{
  "experts_per_token": 3,
  "normalize_top_k": true,
  "init_std_router": 0.0319,
  "lr_router": 0.00101,
  "vocab_size": 8192,
  "norm": "layernorm",
  "tie_embeddings": true
}
Below are experts of layer 3 (counted from 0) of a mixture-of-experts language model. Rows are named router (the router's row for the expert) and show model dimensions 0-159. Each number is 200 + 20 x the weight over its row's rms, rounded and kept within 0 to 999.
After each expert's rows: a language model's description of what the expert responds to. This comes from a sample of Wikipedia text that the model never trained on.

# expert 0
router,179,198,168,185,203,187,181,199,192,194,185,187,210,230,170,239,211,176,215,187,183,214,203,179,236,162,218,227,210,215,215,205,190,197,191,187,183,190,207,216,214,213,187,197,181,218,190,215,166,199,175,160,216,196,194,196,180,211,213,205,216,185,225,179,200,219,203,241,214,192,210,195,196,226,174,168,220,225,185,218,166,212,187,181,211,190,174,208,193,175,184,175,180,208,192,202,226,195,214,226,168,220,208,207,208,200,152,185,199,204,164,207,188,218,232,192,150,223,244,210,220,199,159,149,171,210,194,184,220,212,206,212,209,217,228,158,183,228,219,192,199,173,198,184,239,229,188,183,222,204,165,214,212,206,209,198,210,185,222,214
It responds to: Year digits

# expert 8
router,214,148,238,198,214,214,185,205,226,223,237,219,168,192,207,176,204,188,209,203,201,209,174,171,230,245,226,192,168,235,208,220,196,165,211,193,181,189,181,200,191,191,170,174,226,232,192,210,172,160,218,155,205,199,192,190,193,206,223,184,194,202,224,189,172,222,169,197,175,185,194,180,213,224,186,185,192,177,210,229,179,198,195,173,178,195,222,209,184,186,210,191,211,188,215,204,196,214,239,179,172,184,219,193,233,218,225,184,242,198,176,173,216,198,180,210,215,206,207,197,217,177,237,190,206,199,188,197,228,221,193,183,222,211,200,247,210,191,197,188,203,174,220,185,222,198,213,220,171,213,196,179,218,227,198,204,184,159,203,191
It responds to: Short function words

# expert 2
router,184,232,226,215,203,211,228,174,171,189,206,174,205,176,161,225,193,229,215,219,182,203,233,204,193,176,173,177,194,186,217,170,202,176,222,184,213,218,231,156,160,227,228,226,215,230,194,173,190,226,180,192,205,199,202,199,209,179,209,186,160,212,199,196,222,212,179,186,189,187,217,213,209,232,217,222,173,198,220,210,237,196,221,189,198,210,221,231,204,194,217,211,222,193,191,185,195,213,208,207,209,205,188,179,181,225,216,153,178,200,199,218,182,203,190,189,216,168,219,185,193,215,187,176,169,210,186,204,187,188,186,205,161,171,191,178,210,242,203,166,197,176,217,233,232,218,202,172,233,224,208,229,211,170,210,186,195,182,213,222
It responds to: Place and institution names

# expert 45
router,199,163,200,205,188,183,230,207,202,188,176,210,193,174,213,197,186,192,198,202,163,204,211,209,202,219,197,231,176,224,205,228,177,209,230,229,189,212,181,227,218,212,170,195,197,207,199,219,201,208,214,187,187,174,199,207,194,176,170,209,207,207,188,198,211,226,188,182,173,218,216,241,203,192,219,216,170,181,187,208,211,226,192,197,175,181,178,218,207,200,187,168,180,216,203,211,215,155,179,187,201,214,224,167,213,167,179,230,246,182,164,209,184,173,197,194,208,225,159,213,200,178,212,207,225,190,239,168,244,186,241,197,216,230,159,201,188,179,200,222,234,230,205,217,195,227,219,220,193,177,234,216,172,209,197,198,185,191,169,189
It responds to: Word-initial fragments

# expert 46
router,207,223,177,195,204,203,170,203,182,214,179,195,211,199,216,161,195,194,217,227,195,177,204,227,205,229,202,193,210,193,174,181,199,219,208,190,189,181,188,239,203,215,195,215,165,221,184,179,187,223,181,210,151,221,162,235,166,230,208,186,183,172,207,208,191,161,216,188,174,211,202,215,190,198,190,198,215,212,200,172,186,183,200,201,233,181,197,168,239,166,232,191,177,205,214,214,217,205,182,147,206,178,203,177,216,183,225,228,207,208,196,191,189,224,197,245,172,187,198,206,198,176,188,215,224,210,210,190,197,197,209,172,180,176,199,222,206,183,214,186,187,199,249,181,203,223,193,210,205,228,220,169,237,178,216,233,217,173,172,227
It responds to: Infobox list markers

# expert 32
router,159,202,176,226,200,171,174,210,201,194,233,196,165,219,236,179,203,195,190,234,199,230,196,199,204,211,196,210,199,165,193,190,198,169,186,162,203,155,224,201,202,145,208,151,185,201,195,210,232,203,228,179,191,207,178,163,248,193,197,208,205,204,209,219,213,196,201,170,209,197,216,215,180,210,252,219,211,199,196,220,183,179,216,209,220,201,220,242,197,200,203,166,212,226,179,189,188,161,190,164,213,184,219,193,178,207,218,254,205,211,213,180,221,185,194,225,220,198,197,201,200,189,219,196,202,237,184,182,170,185,228,211,194,186,212,220,176,201,182,195,228,197,186,203,215,213,224,204,209,187,188,198,214,198,170,226,191,195,181,194
It responds to: Scientific word pieces

# expert 13
router,189,228,208,215,211,220,192,226,183,204,202,205,194,208,205,214,185,222,227,238,207,220,211,163,188,159,185,219,187,187,171,189,194,202,195,177,218,208,190,189,191,189,213,209,184,210,244,172,234,183,208,230,178,238,204,166,193,203,202,187,193,192,186,162,217,205,194,219,206,176,191,202,188,215,203,204,177,186,185,205,208,168,214,181,174,187,218,212,174,223,191,184,194,192,177,207,237,256,182,188,202,220,182,212,171,216,180,158,223,189,187,190,212,178,229,192,214,177,191,222,184,185,226,155,186,179,179,240,164,219,218,201,190,188,184,188,224,243,166,213,207,227,231,202,186,194,179,205,211,212,212,239,198,208,194,236,216,202,230,192
It responds to: Common noun stems and suffixes

# expert 31
router,196,173,189,184,222,207,236,210,205,194,231,196,218,169,218,198,215,201,184,176,225,230,188,233,203,191,199,181,172,205,172,182,214,209,176,175,182,189,203,242,205,216,184,229,244,180,215,190,215,196,200,216,220,213,215,192,181,208,185,179,217,225,230,200,191,193,180,173,179,184,210,188,216,223,203,206,227,233,211,216,183,227,162,187,212,198,214,212,212,140,187,201,179,207,212,171,215,229,225,179,205,185,239,224,156,191,207,201,203,195,178,208,181,186,217,187,198,218,205,219,186,183,176,187,190,212,241,179,229,178,211,193,226,180,218,224,206,172,175,188,227,213,177,226,221,208,196,225,188,213,160,175,215,224,166,176,201,198,205,225
It responds to: Mid-word syllables

# expert 20
router,209,201,192,242,185,162,213,193,217,188,216,202,214,185,204,193,179,191,170,201,175,220,189,206,198,215,222,201,184,167,182,207,186,208,204,199,197,195,173,204,223,190,199,208,195,193,214,200,225,192,214,192,190,229,209,183,182,214,178,170,251,184,249,145,210,183,215,211,236,173,206,221,169,229,184,198,229,204,214,168,174,164,215,225,174,191,216,182,192,200,228,193,220,192,196,180,204,196,194,176,234,201,188,191,164,217,191,178,188,248,214,184,207,242,195,212,197,198,214,166,219,195,174,193,188,186,190,233,176,213,190,192,181,173,216,200,211,196,180,203,200,246,194,193,194,191,180,195,188,208,187,195,213,208,249,165,235,169,235,203
It responds to: Mid-word pieces

# expert 34
router,182,230,220,195,188,219,209,205,191,208,169,200,184,183,204,242,209,227,225,206,233,201,205,193,184,149,215,230,211,197,182,172,199,210,182,170,196,222,180,190,198,191,191,171,232,185,200,199,210,174,249,184,187,192,201,185,221,188,202,209,163,215,176,222,193,197,203,216,178,185,209,170,208,181,189,220,183,194,221,212,247,214,210,182,208,214,208,212,186,189,158,205,213,195,194,200,172,268,222,220,170,185,203,190,164,217,168,227,208,191,195,202,193,188,199,186,188,203,193,223,183,205,220,185,168,240,205,187,198,237,199,229,165,203,187,189,150,191,197,243,194,183,190,176,218,202,224,206,213,209,217,230,215,174,210,184,189,219,192,206
It responds to: Mid-word pieces, units